config.yaml
router_z_loss: 0.001
learning_rate: 0.00539
batch_tokens: 65536
Below are experts of layer 7 (counted from 0) of a mixture-of-experts language model. Rows are named router (the router's row for the expert), gate (a neuron's input weights, with its number), up (a neuron's input weights, with its number) and show model dimensions 160-239. Each number is 500 + 50 x the weight over its row's rms, rounded and kept within 0 to 999. Numbers have three digits each.
After each expert's rows: a language model's description of what the expert responds to. This comes from a sample of Wikipedia text that the model never trained on.

# expert 19
router:553520466506510469473531444540438356447596445514608512508477592538418444421490544492511526508509548512546449546522471482492549503511490479571613528497408546459567514554506394524505489533577421508489431540489561459395465498531578486413438592
gate0:457494424513467580446552504464472542529540444503538500481505477486522416464418446420456466495475562483460504506597464563474589429468540524523512586463462504512416533460520482491487451529509577489521516387538476529540529401558388541559581531
up0:451471580486513547528443571474572529547460545566560465554528524512447442434585538501361478471478423418514550489555551414459582508521414459479478565458503472545413599492549489467519464547513562563449521346444493603508487516545471562523568459
gate1:454501370544536492420529522535473544487580507535595486489458501519467396430450497474471514466456472561439416502451505474553531494510482466502603555400454388433456529441547547518499507489547519465496486449484542441443560440497471501511483444
up1:506627432460424513516489537467569527470496507525401503479457471451473492502479518577405559464534395517487523466453543631422534501521495482470430499461511589460452453505554367569488414552485461472422476503402479588524557474507523399399407531
gate2:513573508520507490439511476586405476463483548511494485488483474540524463480585474463444514508456485549524564465432543480533494450412465508497528515477590445494479514541495481575449491538488411531550458560504469504538570460417514551511568393
up2:499571550551497399440439568526428474533440409475483432397441515478438511582518556500614514538551438500496503458477431553503463449561441554573601530508527521447521440558491537609483497512428509553513510632537451545545459554500534503486542422
gate3:460479596508488497549560484551472465494449412518489542492439493442554472541538435578477431538451399496465494538473428516570423491460520436477466475512483502419520510547580448511471421477434512400512529520506538519534450514515483421546425516
up3:470478581442628523473505538532476484558487554564527490542511581461529438588571458516573381482516489456479433598520511487531552555503507507582435549494486455550442504499443422533526589536534473469498545443428528498531463507428486513440581497
gate4:536506427584454492558422556602476509455532497525582432516493447558508504596544468582611551506415433426534521498495469540481587453513542474515505518449543488472504510501506484530549573553557414426553486421470522591523482450473590428411447499
up4:664466450493527411538529497508593534512567495504427605416440577473480601483479487468443545504491522489470546490470481453512515555500477484455464529517513474540561496434453571493407459479485553660469488516499476413488522490429575584489518555
gate5:552543480445506462544570506531454473444383449530516550573596501501505454512403497527519516436512523585483502479438435525508489514556568556525469512510522543519525543517555487470453464497495435544526472434591563484428448495501579506525390500
up5:394385534491546480516556563608476492414555461482549433460496530449438581465419557549503465522565486502524525502481574456462538527462452497475420502506460391515528503489528600495513498553519540478455425469445543539557471518420558484493568416
It responds to: n in place names. Letter n and syllables like an, on, ton, ville, shire inside place and proper names, such as Bra-n-ch, Sp-an-ish, London.

# expert 32
router:492502437549552443448519485552450489544506509488505559497433501577461463451466577416450491494434568454531511436464492579403483478443534523514531536463417412470547517527547461520510473548529485535565388529525535485505526407512451529490555503
gate0:436439455589475511454519560491444500504512478496534457456444565382554548541506554563571506601551435526505394429454424531581484552524452422496523455421489475501484486502511474430583530491466555560525495492415499570540456561450484486458510439
up0:530624511485649483520562438559538541514370524504587480534492525476522484543440503485392518515513498649462439463440466567438466507508554481403508613525602504503564546515493568499536477535544509458530534488514481589482550593525544530458567465
gate1:539425450556424545484415593516525489481508472530512514527547567584492395499543485426404423467483528504413492526483488503534519610428522502574450509475479427506473527594507491533596405441501512502549403437594474523546569575543504552493458444
up1:467450489413520435502456506492433524519623470509525452508491468512455498527397429502461502504451465602520484488546521529456433601547485423455502582481526516550544530461532602577446435512466511503501492544454541515458462551496577507504512507
gate2:553502486479499482513549507474382457546567531480616559486573552501415457495550487459476444504516467468586556572551510564489601503556392504511486457495474472468433440580517552444508527466433591465500533518545510568382499467496448499489494486
up2:527402452419516533421550474564477467599627538394515503559502610518468533496549558591521532545513577533581448512400545444522482446505509526503468445491502494451432477419525430529486522570501540486509574420470594481527520413522411438504522439
gate3:494497472497508550518477541431544449418531554489427480477489501536540513490506619473498563432431432466609575493495470479615468506439376598454607490432551486482474451486507534551536477460526510558461509537571511482465470497524492445438455537
up3:453600453494487561456513399442499411470466447523446454403519437495467544575540558484485502412521367510536595540481510537518510504447541559467506543539542446518559528511457520471538543474604526478515553457502495493433508480456517465448492530
gate4:491515445490500539471537550509478490485498524508445539516547543580424501514446531505565544588512466556550465501401415485395543495539466573465546505427461546540538453463591469540437508411494543484503457448538526470562517543420477512471525421
up4:580485547527482474568522520483494527532517496525501428459466541446543474425604504522511453453592404457440620505572570481609517526439417538479510489515483397496544445455501549450574508529489473495466475537497488500389521408462471508551443554
gate5:537412455525433542448467457518480481487507450517530402417549530477525456557453512519499492415405543473458550558488499513496541500455444562524470475515470453504483530480534540416501472666408551542519499468423508531508521488456482532508451527
up5:349531505527499465499566555512450543512532531435531512520461451490511523489472520532530561463426502530481500488549408503468598539569535543413445468520587491467442400562505488590431521453507422471519485550479527482514450427565520568476513611
It responds to: Name start in tables. First pieces of capitalized personal and club names, mostly in sports tables and results, such as Bur(nley), Ho(ad), E(verton), Ma(urice).

# expert 28
router:575505476552561425496527540546504505438600569557565429444485544535462461461450536497455480468521477490565498540461449537442556541498540440566579495607422500411581488457553482489470458517552438589546432426515525484386520475516510513454478504
gate0:459529513462422513485477534452504479448417446481468390525497503456465394526491469505453416505490424492547553468515452493567465587416479503485602472559540465510555525564513441585415579451495444550567448579458455458527503540469517560513491513
up0:548418496478484463523489543495653538571437452497476547526468482479522469514518509542467549550645377520431473458420430450505544482454457576477473521445468576464453476498500526429507453604618397606495485539520516514481466484413528495463547516
gate1:467439514499496411518459408592538547495608473500654532552454471548497452466468475525467506420420412569490485494473484479472499464533445474555564566455482537436522545485568502518606450452510550529586447412518493508549435471448524564505423489
up1:521375455487486462604505464432519511584560543419550490481490372601433526529437534552496493559359430491582527470523583526507590521554511520542473501480516553539522500545539513531465474581499508526481395471467504474532425502494542548542464437
gate2:490506497529529478417530404463376557519428539514457487516434506563512595542448500585461547534456467512584567468425546559470487474550486551517533557474485499461500493516498377505486427535509365486453531494519558426488456524524548544512398490
up2:465509496473506490441479489500453549471491468465397563418480540483527452483474543422369487581461502506444551551558542559447406588465462531435575520491472526458637497500483546466511470558421504498462446448492544399505491529515508543477525383
gate3:500504518482453477398530582471450529508491485462493562547469541491480434585378515518505503530460394523563578480453423490463565556592545586556469512448549454463497484504360477447552544448484492539509475484558546501561550487555551520622486509
up3:474503472477571606501544435436465510568548557480526523475502458493559499498545443367527531535537485482517497524490483455541476540424447484454404453524576412472439422527434489501514431457453361476568524507522560506503558512511570476561473512
gate4:585504500492519501526482498467538573558555496544574504505423513427502387440543459512462516513500416460436442428463475604453523507591510529480472549503444576580475417456449456502511515533515520498562548407400588523427538542508425522560534449
up4:467524498438510409437510447557554436583480499530365422454512599587485497583540638573488507549537488606485542512528561475500415577497483517511456538452471512561451538528581536534462465469462537399530550443517598466501583462541550446449446442
gate5:474404450506511414389563565589448485505560453498521459511519543480555483526510512468527525514431562490430507552504442404470459438473599497542456498472423478450458470525519555440506554458477405553486470420450439528518483489465505522506521519
up5:475462529523455528469470521522531496610561516501528600422478446573533525513485607485462509582505422527453469531532504445384535479506492544535557509455455482569501406584408449412444516528447470503477438496422459504573514459500439535487530498
It responds to: Space before next word. Bare space tokens between words, often after a modifier or article, as in greenhouse _gas, Finnish _archipelago, number _78.

# expert 25
router:526491491567548435478543438516463446475582425551464430420436532514456446471471509419437440395420574523540439467504391477478535482497465500496536506495487498509527506536527439499499430552518506487536476483519594419430486476582494555445475521
gate0:503497455524439521521514492501415487455633492539547438527493458478558413520505533490543459531550532490474506575492543539567465568439450477506438470443466538453565442479505540507483457408432404644495519512543587416523546598387528502450540513
up0:526521528506448627434485497407395557588534594525451515532548425602486508504485493464534448513503504558423458444478473542472412464467417484438542460501410457474478466556534465478632461508529446506514492435423534562566484474473440476520539442
gate1:456569522438463443405486530554403495512491436490501501418563464504448444437494477507507631570509590595512529597549520595472489496434570482488511417514515444479451541463476551491495538547478447429485425431523498517602499533531603447500618470
up1:521475584513564516514490493418434537583511533523546419416576531501533506473565390425504432458526380563518459630480419467473505376499594485465521521470561541486519498532426454479509460469496557432431489615458496499543433468473515484483474505
gate2:503469524498450513625574535455523535510608593506506488465521510483487530524550589573539414520416541511415504522526419383507491533490596544588527579484490445521492528501553478428470487519549581559403463455507476455449432507486512493595511557
up2:554558487456481550451493568446488511495427499519534524551369435423458543587475415472390601501551425445482505513556556538495459471495479404430462416527576517498529513556486597591521508466441394482564503545460493478567506510454507525433509562
gate3:513424499498524501514516595512647544370470529464551411428508539497491454454487544345510446426482412505518504422463479646573424414480568429526565425440430509503565553455416490463443464613470538499546451471516430523447565440577559545470492529
up3:461504497503562511575557516525525516468451490543430516516442501461506540468556521593524420466468441461552472536491391484550443490464575538558592505499389512463569555483535480475597574508536495491427466490481455562476525409503447510542502551
gate4:570572530543455498424562443477440512453482490505451464487434549592330460539529486446580569538498451519472492604496473466598515543436445558475505522554503508481454514620505521446498488572514501549514468491556526461392485497567567515515427557
up4:464486525577447495472545465451468499517483530500435502441507544493435372538495474377471502474557564501472517502499472506542494460598548551444519481543521457471454418470497592526388454549560427488512491433513525532571499535428418456475518461
gate5:496505472587490529489481505588507521535594440509430457487603505481477474528589486461591542412392611510606482587472448541552577530525517547534512612539474474580482412489488404537437433477447458516469471478433549548423432429505534508489505511
up5:526498563478582455453513460502510523548496451491558523527471527433539508480478554572533474535506458519477496527517520604514581528502513512606392477500532476378470539562519540529456357480519457576489402524597602461451438427510547521539478512
It responds to: Capital initial letters. Single capital letters starting a name or title word after a space, split off from the rest (S-enate, K-han, V-anDenHe, H-ey).

# expert 15
router:543384450512485520475571480548491335493554497454521442535484531594497519455439574504500464527464619474483346486489427528411536520447504480480559591544462473513454478595514420497454446506554515511518491491551583442468553472640581507486375482
gate0:603477362515480474553510550509462612496511545510614631462488462579453484602488475461524445512528460450494505495529551525416534498549504470433535546437432502537544482592477474456433532510543479504529571505493478502494486561419480542457486419
up0:597463522506545538505489476488570580443514444492502561446475571458503532456587474414417589487493530513549489550550574575406529466526526468508486535490539551457489478455537493435541512469441452449476575492496480428471502468480476483582565466
gate1:566582516475568521589428438521569559592497398510422383488530502472606483452494515486550528504396454540582557436447592460542505508474502499536443574485488514547480469447484541492482465564611388518417401463509441562447473505484518567472424473
up1:524453525424444495532395546474513564583477467584449481483486418550557476486497496416553502497426458606525563499487446561537376561488449517554446470488530519584520524540495549508595538496497412551481455557518509498474490461466559509530527502
gate2:512475571497535485463516474523458442496526528432601515482389467525475477512534512498463520505482508601487451487490459533448510472437522513511490535530466515399579538526557517481532501413514561546488549475548486531529556558595445411525486566
up2:488462538519490551435437572560571483565420499539477569466543489467553554453554531413432394498474464460561504474524551381460449484523560519465510454424529412508502458581519501505458504562523537451546433505481491540533500479434539440442513546
gate3:473446476592509512476459488546518476559496505601545495564490484416524505413493464368479485457456573552399451492484502418523516435469538500544529534533512547459476500576474536370446511427516404468507459549570610494423509490454515594518390555
up3:465581522502494484497546441509566463573493462533464550499591572480461543600640447501500485538484460518472503519448543504476501494527609505546504534531449552596514487482511528498543481514457494501472466469464426409441460492554582490498469446
gate4:678492470590528529436451420566491435534578526520475537436510623526537460451442544579498540558389504510541527485536483568519506490485558473407491544536477578510525499477524533461507519538552478442437433491482408587455502431556468428473542471
up4:510524449503597511519524494496542459475493520555650517418551455542516522570570492450489554538509431409516474491491409417473511515551472472543498503478469500449505444608472434419449454456492438565506515504592464426603557493521596522572436526
gate5:555616488476488538532604509534504556526486455464531457391456415583559515454461602579513483524459576400526498498466524531470534494598581540661503414403585478433584486500463426580401539496480530492480491490487492430525512526492411499478547551
up5:478514532470525521522428465538427571531499515513541524480522504442596570430529457469596462416540585437453491512501533505493587496492481523582552577451518480554518507563440509550446464473557476416478506496520603594588426413543605480504487527
It responds to: Personal name pieces. Common first names (John, Thomas, David) and surname pieces like tt, son, ley, ell, as in Ramsbo-tt-om, Bre-tt.

# expert 7
router:548458388552520464488564510536457389412482447500482525417467515504453401493447588512515519566501542465617517481518484587499533470539482464532541496482478461459496505514530414636391457532433455460455476497499514506459570461517566510479440530
gate0:523501476536489347491507556485452493443490592491502533485422574468513498514572510445568419495584469511538498542524486503497481524577529498588591423487541440498436455521486506610534508450475440483507470495414559464406498582451484632568512510
up0:478486514486465556488453447542511516486481481477471527494508551487475498508527547487471542463500573536490508492457502578558546537551587440412399466574470449424507488540541489523460464433462523485535513465507501492511542477528482597557457555
gate1:561598523419656506533513456512495510526529503445460505381488479504501441525495458434482602632495474435544510511421569618471409448551428448496419525468415499528473438560479533485495514495441478636517522491516546496495499497464553518486583442
up1:530532498463452467490445599480464453509533426552542485469512484509503527475517500515453569408424547470571528426534476550535526480539501556537541485581505498482536460517490529455521448491572413471459434497500500567443460530554585583545492547
gate2:496568510496502589423484602544486518545420515466496452521475482459525489387525415518464476443507514558539410545531552503451474584535578514495510502525504452537563516429497409490530554450510537468503482431386515499497459549568413560442433598
up2:527454576480526503585562487504537507440648470505471563529479355513565456576562462465474498515435566508498526629493543562487473466552530531580418488510557549471522488480468523482449554513537506543479487492511493416517484580547568532498559452
gate3:592442524557484618469552563447487429496557481572456544533491587442420627544516521421416411499452537496457508536473466479485464456598500553466585410555473519482518457562476471432539358497439500593422574479483568515549455565530517402500517526
up3:600478502448550560496428648400441515579504485495407478446556546586503519545460601474498528445488576444476522467474584595439565467501495588487440552441515473528395517497488460432489496536493498602563614595433525452521498445532570489496497479
gate4:507455537443504559476473464544524574448447553503505525531428406418517434512495438468551495522466465498449565402481582469504533536437477545524514534585553493535375534536504552481458568474479444448480443460414425497465481375530441576483488514
up4:526585517531446484479499426484550568478487426517455528524420507605513451517569535638462392499451475522492567426533542511520503470528481549559524468506483522439491611456420535642524512553484522604470477490472451523539544521407568516503538425
gate5:469460446529470484436455469458389531445434524614601562436554560536512482485465548544526466490532547522511478448470498432414538457488450589532459532568407435554451515499421474489473515511445508566431443510557482629505557405524494498542538470
up5:482530551487441558487548567309497584485541478495479544552525439535481421339496506507529476542553470453421500476524521548474529528514498494444475502538512553576453475443536531510541455488526569455505446587486522494430511490467533542454522444
It responds to: Early-word fragments. Short second pieces right after a word's first letters, such as n in n-ations, ous in th-ous-and, ha in ha-bitats.

# expert 4
router:481516472516497441440519471590451464458600511524467529433467512582476401580534534509368413464445597541491515401422440551517498507456520463459582467628411482393609495483557464629472459528523416558537443466481504526510576521443525487445562561
gate0:568589443531428524537451572522516510498429490499519373521457469426521447556489492550504511473432509591580522461487552495439606452480546436467516495496490495459424546485502585595502456575493510596499465575520489529520520493587525551447458609
up0:577476537511460599529456470460438510500526494505494614476508452467486530423549453467511529617624549470584392482493520549491508531499469537509531570576404536496515363505514478511525525514535557510557587434528515537441484425493529420489473530
gate1:443527490550537528497434474541557541514492548507581476490472552502519476531568481510470626467520553550499513450557491546589623555572477409556599553533523553492574451449539476505513577579648445448515492456450522433553507449567494487487494581
up1:503507496420483488624515600455540521497444560443516489460551406542617486491498513343469513499534478475515470505508520571546445573429503528441483428438612411476541535578498524459518420444527488507470512544523481498490399506481591480509448485
gate2:567360526572474511434388445539428578612534487524462558488383468457545436429499469505469407497460455403528509484526366510565493492497502403473477494571509483447538516396500398458491455537590460488505501396449503499516525488528415458509542483
up2:408577492482484515505548493503473510547463496472436451484512497596498514471580451496598423555571531562508456465548485493477421452477568483579490546516462576431548404519434400497558481461465471473506443427501454546484509568476444449505541462
gate3:562455422521526444491525582528467460632521511359514533499606518443439477548480542558536528563470492550474473472395509452492585517532485537542518475484522518434469516561478446581411494539477483518567382447546469541461458549505435495598513424
up3:563607508531500515519501423525464412499539586478477493506588423482441398567475422516483552542412472403575531482500548442515584462488425447498553528380533449525445484434511501462531484488537562536480524540482502536489548475504557453514462555
gate4:606449476415579481457578473587469466511519467567521643507583472593515460542487465504522547482446488567548482455453550564532490442524520513576525524509428599446511502443495473537521447442394480561467501515435434556475471518460487558453424517
up4:518430586489455475474448543439573513478448465504540467610512463514581534540479446538601545476558496602500558506459388452480470522467471521488480586589522449526463543475503489514518484486455440489566517488525510576409354555458497372551498532
gate5:498515572506488423571588670506496480476532475494502506477445491509475492558475435541469407482540580543495428555398474511433445536520633512458483507463543527457481448460436501460418566514426492490521593615457585421451553434497599607455562460
up5:529471514491518511479469472549527453515543481452529425560468464494479536529454490505555482533468525454385593484580511502517506502440523482542468561543456529485543585493490444563514459509462595401509422491546502405434505464515487449492491496
It responds to: Infobox field starts. First pieces of field names and words in infobox lists and coordinates, such as Co(ordinates), Com(munity), the / between coordinates, trans, sub.

# expert 20
router:549527470531458512482520433507424447502551418497475540421420479542537411515486537436499499471499606495495440545550465526464554543517475488440514493554440428435526437591538532608480463572494466497523477446496570538470555458535566592454381564
gate0:483566456520576507481538450557495537534469397512484584504435432431515444502472492475491607471517448567448476480424540497445554486431553516555539493577450368478514485494472444596494438615490431494448408404534482514507477484490475553494492486
up0:596520508550476581520497476494452404482591475514543505474457512416570443563518519554449457505488483455393460575591550496475557456470548492532492519521366478536588538478365532476404409481537589541532524521471520439510593465564495556454526492
gate1:577499447468493534590462509486421482438497533489498502518458501480479484578359490439456486515521492583511458465430448411435477545517511456526466494603490446517526488485486438451429508520450434523526476439462491557534503456483532592421545499
up1:531585565434514506582479560557512433515483544404509425480535500553416463546426513481509363481551479520508602510417519300444567451495478551547471543530510550499448480560535440545486508532473538576455596538485521590560548500462560495501528485
gate2:446402511465406432548557479550483480551475489536487512487542502482546506393506587492550428704577440497493496541368592440525509551469441464492466499525506498526449538484535500507554478599511573499521504532568467498458493466529574518556388557
up2:433553498445582597530467516460537530426432494570378447457553464474520452506535457442408513433516566530484490436488559502444473416488573443312532434472497462570494459436549526466531504477597523471465553477479538581603582491534443430523553406
gate3:464485459519548608558566538377569505532500527469541578441440563517499436459491460564522388517463508582508515522455435483476539546559560524499364520504397514520480475502469545504524429510465514587504486375534577520455527429434413442480380539
up3:411556516599480460524426408540517536432475506476463453507442570501469531499539488503452448535430494481514488590450447493556504561449521501518652519509495456507393442482513499473463486579455564543473550522552488579509559449464505534512420467
gate4:510488412612478484418523438542552602530499526370484636477443454490524480506480512473401392373536606602496500500462507548533515453538422459508426533492474507547457462412452464489481542505454486536486481523413531464477535482439447437538532503
up4:599557590471447555433539429487477486504502567449487548509499465499534542426525507424401546533487569568505474519564456478558489583472453451533366441541422475547464510463469474517465581527502533511494530541499505484530517500497564431514418496
gate5:466374494456495506475491538533470506450478490499446506527468470492469536518504547500514465578519438437504478514526548539562506575523542453576528423494488438469534470436509546526380431597469560517511445514552510410523538425467549444464501474
up5:517459438496479459370500543391493519482504532494559478487452460449565509537563498523499426484524473440573476430531511455523418541406549487517496539473454503519471468448475525477477565509403520486446494504481457413551439488494505474510519555
It responds to: Slavic/Spanish name letters. Letters inside Spanish, Slavic and other foreign names, especially z and accented letters, as in Gu(z)man, Bra(z)il, Wałbr(z)ych, ć, š.

# expert 5
router:570476479473626484406509465509454508474580508555577423523571525554490527449472493496412506464430578557539389488496511540487570518503492488565497554561424490443528579611515518490455498604532442526494447450488536498476440508452533636511569527
gate0:464552554499569424448441571586507587514527441442446526459438524577366409611552592442554518504470481550483480502460477502493445552529448498428494501495482495493500469504531557526450535497498424528494428457525486481534428538518520510494568534
up0:515563449480610499478487578459515504503482503491481492453454531575465337568551564445505459481565461524448484556470535552464506463501464448431391511383609596500497566467475536454415508541583573561489573492467508490447538474501487537516501456
gate1:563540574460426458479531461477486474536533546464406535504488490586471554450478551431499530471468526518466483514393497554491517468439502492452457451503502505503483505555438487551440515548621353573571507537556490498554486511454434577529506512
up1:502474610517528552501464520509554551463450456480517548554459455532485506429464542451577514410410456571405450516492460530499542505499385456438667487527477522537519481484438468500438569602505555540547494563527467502495536497452497485618543433
gate2:506499424518471488421533506591406502612547535466534449472497489518554569552471460551450572529421423589388484514402451433534379504558513407561504650466462524545568469579539445594542461434479502503433582513506463446506546437444528511498485529
up2:493472465408532469525570491478538584592457530430579471530508503529677564469575488462457541529461446441479451514553484545492355494419630430418433501549433585539425456553581507591487441455506509416403579419476519502525510521487445561543577399
gate3:546458498576507498433566585484473491476524541510495543456540480533588545497458423482551566497530483490534519486524543565537553479477571432426390524557434529555471550496580439428558548493562406471517403499394586488507443437588434505523530587
up3:471474543543522459533373444517459583502511505579509483418495524493537573542442511533548356507408527585502487483480475508463574537527434486495470621476458571508505472493407495527465550523407559515472417449490578506414470438461444445483584529
gate4:402431487586584463483454446467492418527566412564507574518570538487530527447564421404503503461534518547478449552509516387511531607483550510476520547538458500574537529487476480407527525488469631464564529448447517552496450583474602572487541513
up4:591492452541477547562561509485436481453459485555390413473462475488582467585504476515527531571527533397531537513526460581463484520495489492442496434539526493508488522489444547443469512566483531597503467438442542454482475489543517424648478550
gate5:456528595501471537440569404562494490553420527510523475454529457488494465539503498403433525550533511481590501502478527567448467500597544384441574516504473554488471441445449372542498576490579521510366486400566472561551496526519559452510535469
up5:560505482461459508481552440437538488530459404504516397406537527441415435512424479556492505576463554446521472555490494444527565480519581531574517553484551620468557463460557461557483510500495476456455462472523518514552523488487469458478520464
It responds to: Mid-word c and p. Single-letter pieces c and p in the middle of words, such as ency-c-lopedia, re-p-lica, di-p-lomat, Re-p-ublic, plus by and at.

# expert 43
router:627487495541542500536582406553463469458549522492529462504465526563478492525498612471492493496476519423474387433498485597511508553515485449537506491558473420409477481567503510456482486559551434543498474478452542488442418435544491523527503549
gate0:460507449567496548455539492555401503469439528544481560540452495472398531541452574503443486495508527471568529593526599491489365498549463539555437469450523430417559430449532490459549502495529441470473500485551449479578404542501480609466541459
up0:524471401612593570437550540474478486515491526450457465568350562524484521437552558555454496509487563457577570423425499515554474552447426484444506519523495417471517505440493505428570471523497483493516652568521533447464468483537425492501511571
gate1:478500572560536499534508529547481433448601530450467446520502531476432455486510442544492528474439519474523504506408451537441453541499552493531534474478518549527473553403523512439462575521470652484522404445482518543445521446481542508489497485
up1:456524488526515575515569489533541433558584553449482540514540461516421528554439463568528478458384575566508553509456529511436464502480474490500479433423493513455439502494461497466502540572532511510442516525520579510479675512581499550521459470
gate2:567456458501460525417541553569454516527512568487519468460505560485372552593457434575413453470415497505442422387575523479339424419611522524486542610565477519482462525499432528601432487408535485526470516442540528456527419562607408475487529493
up2:514395493443491483654399517521633489515498545476488421458510494460539581502540423510470509531545528511526538500367506527476405583507522508435544490537463516580536516486561577433515584583510570545464550484483482527456571469517527530489483467
gate3:520471449488460586471546517495450472486453518501501470592455423560419521496411609507537481491466619487489586405518494546536491496572455445477498428548449575525429516542415485518602406481647330549501547541407489518547519484500530575487514494
up3:454501552555527485447559554457452449521542569494418547533459482484470545591466521530437508494498499491493448503526567497516537485496503483475581448405674624477555497523422481459556564515491489577512576483494486510523499523446476517499480482
gate4:513441439495523450460476578591478605481505459497532485549490598428454548586482517515479525529422575554603543503477496423502496487500577498542438599512449509509581487535530561477491519528519422524493535502520456422491494522539446498447558525
up4:556414553533553452583542525468525562485475516459473591560460552484582491433475456499491444470554483446542516555480509494445509518385448580525506478473516543580444496430608540477444575510435491570493544530446498542518634522548516536370443514
gate5:531518534640471509458580457506531390463477438537406479552496578448564471485484543517472559514544489521502573463568512513506486503584518446602498599502439522456512579536393483508489449391483554558504504472502436408419425513527525501473592500
up5:480530570469606504599470494459536465514479487451585424493455483558568538544370506502457491522485476486428540469530513440494416515507494547493476475510575402545583471422469466535440461522464494556437456594409444489407451536505499464643502450
It responds to: Table cell fragments. Pieces inside table cells and list headings, such as g in Ore-g-on, See in See also, row-break tokens and single letters.

# expert 6
router:512419504481608470379530508493481448450534435535488431447509581535460513554449532413433417460497567500465485467448465543468510517437417437537504552522502493436611503625484476563483468553519465553536473519455640443468527458504492539568443581
gate0:585570419470467453504512517554547508557479478453498559479483518437474455458470473461540587478509536476517445524484528521548547455447495527472497477438456542512565465572452503535560522415458484450495515465476512538449504454534584608467505508
up0:530500460447586534514484450501519482522446433548410523469542523501485484511465445477473485509579523572474499575581533486442535478494414535554458575454505550456500445613500472536509471447475510418493524580456503559492500516474440511506550488
gate1:519475511531485477498482556530414466557542526499536525406513687468475556512552479503501543526564525479562460547573468500472526454521448437486536474605484431491505405475557471505444453570511505433463487405558597560459475514544535517447494432
up1:513390592413541495584461503537474521537538528480509375504487435424388605453498523559562524555483612525516461466536475478472470450464444520497503419628485501504536603538513420504413498550515539452510484464500516534445442472509462508544472520
gate2:530571409512398555453454487407557530519560494515470509567501426539476446515513546558496459494535484519583500397502490497446548437502565507455506562544435563460462426561571482533478479555499506468557401521438469448441498553526495363552563521
up2:589494581504458489416478465482532536515564392437580522490417521399479511490485466560549595445504518507586545461489430575530538496491455536481405497442523506572443438516601527464470536541558533484473496506570566428451520467526512469526494525
gate3:454501481483481554467508438454524478429455459452515525486439451511382507532452512458471539463590478460557482524417578584470502535483526440615491452548452476406388614581473499612546446589566428484570393561507459406574533515488530510511529456
up3:465517444411462517452552407440515486487484510482549410508450505505460425499472549566427445459636508444523460478525461563547446488505567559536461418477478431476384456521520548535553497590548491543505439560423422445581552511490489495540473522
gate4:424533552548515516536471565404541474469455482465429487516459470668523487502469500494463519377513521511465498500515476443480504465512544426506467532434585494434465478560435504567492537524460460540550509511533346460465553526558606528478523528
up4:483464468485483459434601530644471482416424579438558485493495492462366509461548501501503439613556475546540539489441511560575483448549553466611511468486571510573563571400455476485477519552540482509554552492484464504485511530517460398603494487
gate5:456413480569446400642540570489538512526490523554484452517538414520504545515491523521500499545526417508477520457479400442476441497492511490504591491371480504545557548492514441534575470516477550551545544503461499462521545498547448518524425532
up5:452438576508466497489439462531507502491531542516452462496464523443534532420525573475551555458518461524475443508464454472587413429501437453486535491410482470451494543521561447451489479408506540377485522455509561557438519507609561438522486505
It responds to: Biographical parentheses and commas. Commas, opening brackets and year digits inside bracketed birth–death dates and name glosses, as in (1893–1965), (born 1974), Hartert, EJO.

# expert 39
router:583455529503531503480548435471517408494623429566499441460466561538459470447493522527490471476493568496457448502520455567472531522498517470483529503611484496462549524500460370596521417617527462548561430435466511453456483486522535472549506470
gate0:474547502432512513417545550497482495606566484491558519474524460457543510467529484427395452455622503586406548476486519501524490493404587443543437540522538472484431512492502579454453519399559441542484518560481543421507534514591566497560584447
up0:517484469425471542520461423527565512448495500465518625536468493446601461543463520428454477452550470503507469560465494473565496492495585499431396454475458469471456482539502551491552497544446602539495542516506557473523477436484459358469454521
gate1:529570502508532453472516473472439341527464506503479564470475405561557367537518565478445522525538463487561485560600582549441439468458480497534542489469483513545507507569464557569562493492547377569515499556517496552508447456443590482511488557
up1:608541421518446533495439504449609566476522491468607465388507473497489505529606475432616432526508582382591439530434424521515526422497555510484458496452426528504501543577540492538565394426433495560552507481500509541494476530532527515511532549
gate2:515580514486587535518487462514517504486553447572494455427495555458542524410543414520482551540572513537538471535514417473440534516482450481555593492517520453424520511471429471480454415429551430464613333514462463529433475570453527483474482491
up2:502421495537470498494499507479546547573483501522419458397400536439575486423536426451395588542496603517541496529545556506513525501472458504476552438583472491508509482450527491502483494449353541429486537496512468441505440488496509501513471530
gate3:457443503534517521497439413592481603473544367511527488535535508547510601518517477437527512420483434561475404527415545505515533489490513499432447508573586483464501524513523573520406473578518500564563467502450542466579489523564551552583536459
up3:495539490476477433487455555492543437502341510466474494452515456493520482411474451496545541499523507582492502543564533413515548427446515560485440555483494535473486508558564473619461577480509526382394505493488483513518575508470402430449508515
gate4:516467460518544573607529492545527520500440513468544519502496523520464380477450447555504589456444416540460456455470489522450463478498595529565588520542621502520521556541472382507371550609550472548477521481493537511502444444472505465437532485
up4:364521512581414454445588445474474477510489468520478410572518502434486585480588506522576565475479561487398466566483444508452535436437504529518476556491477468580525541500410528534432452509500597490586558640531456436391496563516545514514490544
gate5:511470538466494455480548548603399494585573375616462497426443470462581472491530535482537556441514462520511590514470540524462468365489520420522503455474470523486506512571442394453523469564501422453408481505512562547570471488535437519590495541
up5:521498487404528517596444477484417503519513467604523469439565436410477400506553478457521526496535444514502583492488486562495486494499482558504528468451503516477453544534491483541474516508505457466426489553504584447502514463553475538510470438
It responds to: Table digits and b/p. Number tokens in table cells and b or p starting pieces, often in foreign names like Khadjad-b-hye, Kot-b-arh, Mud-b-urra.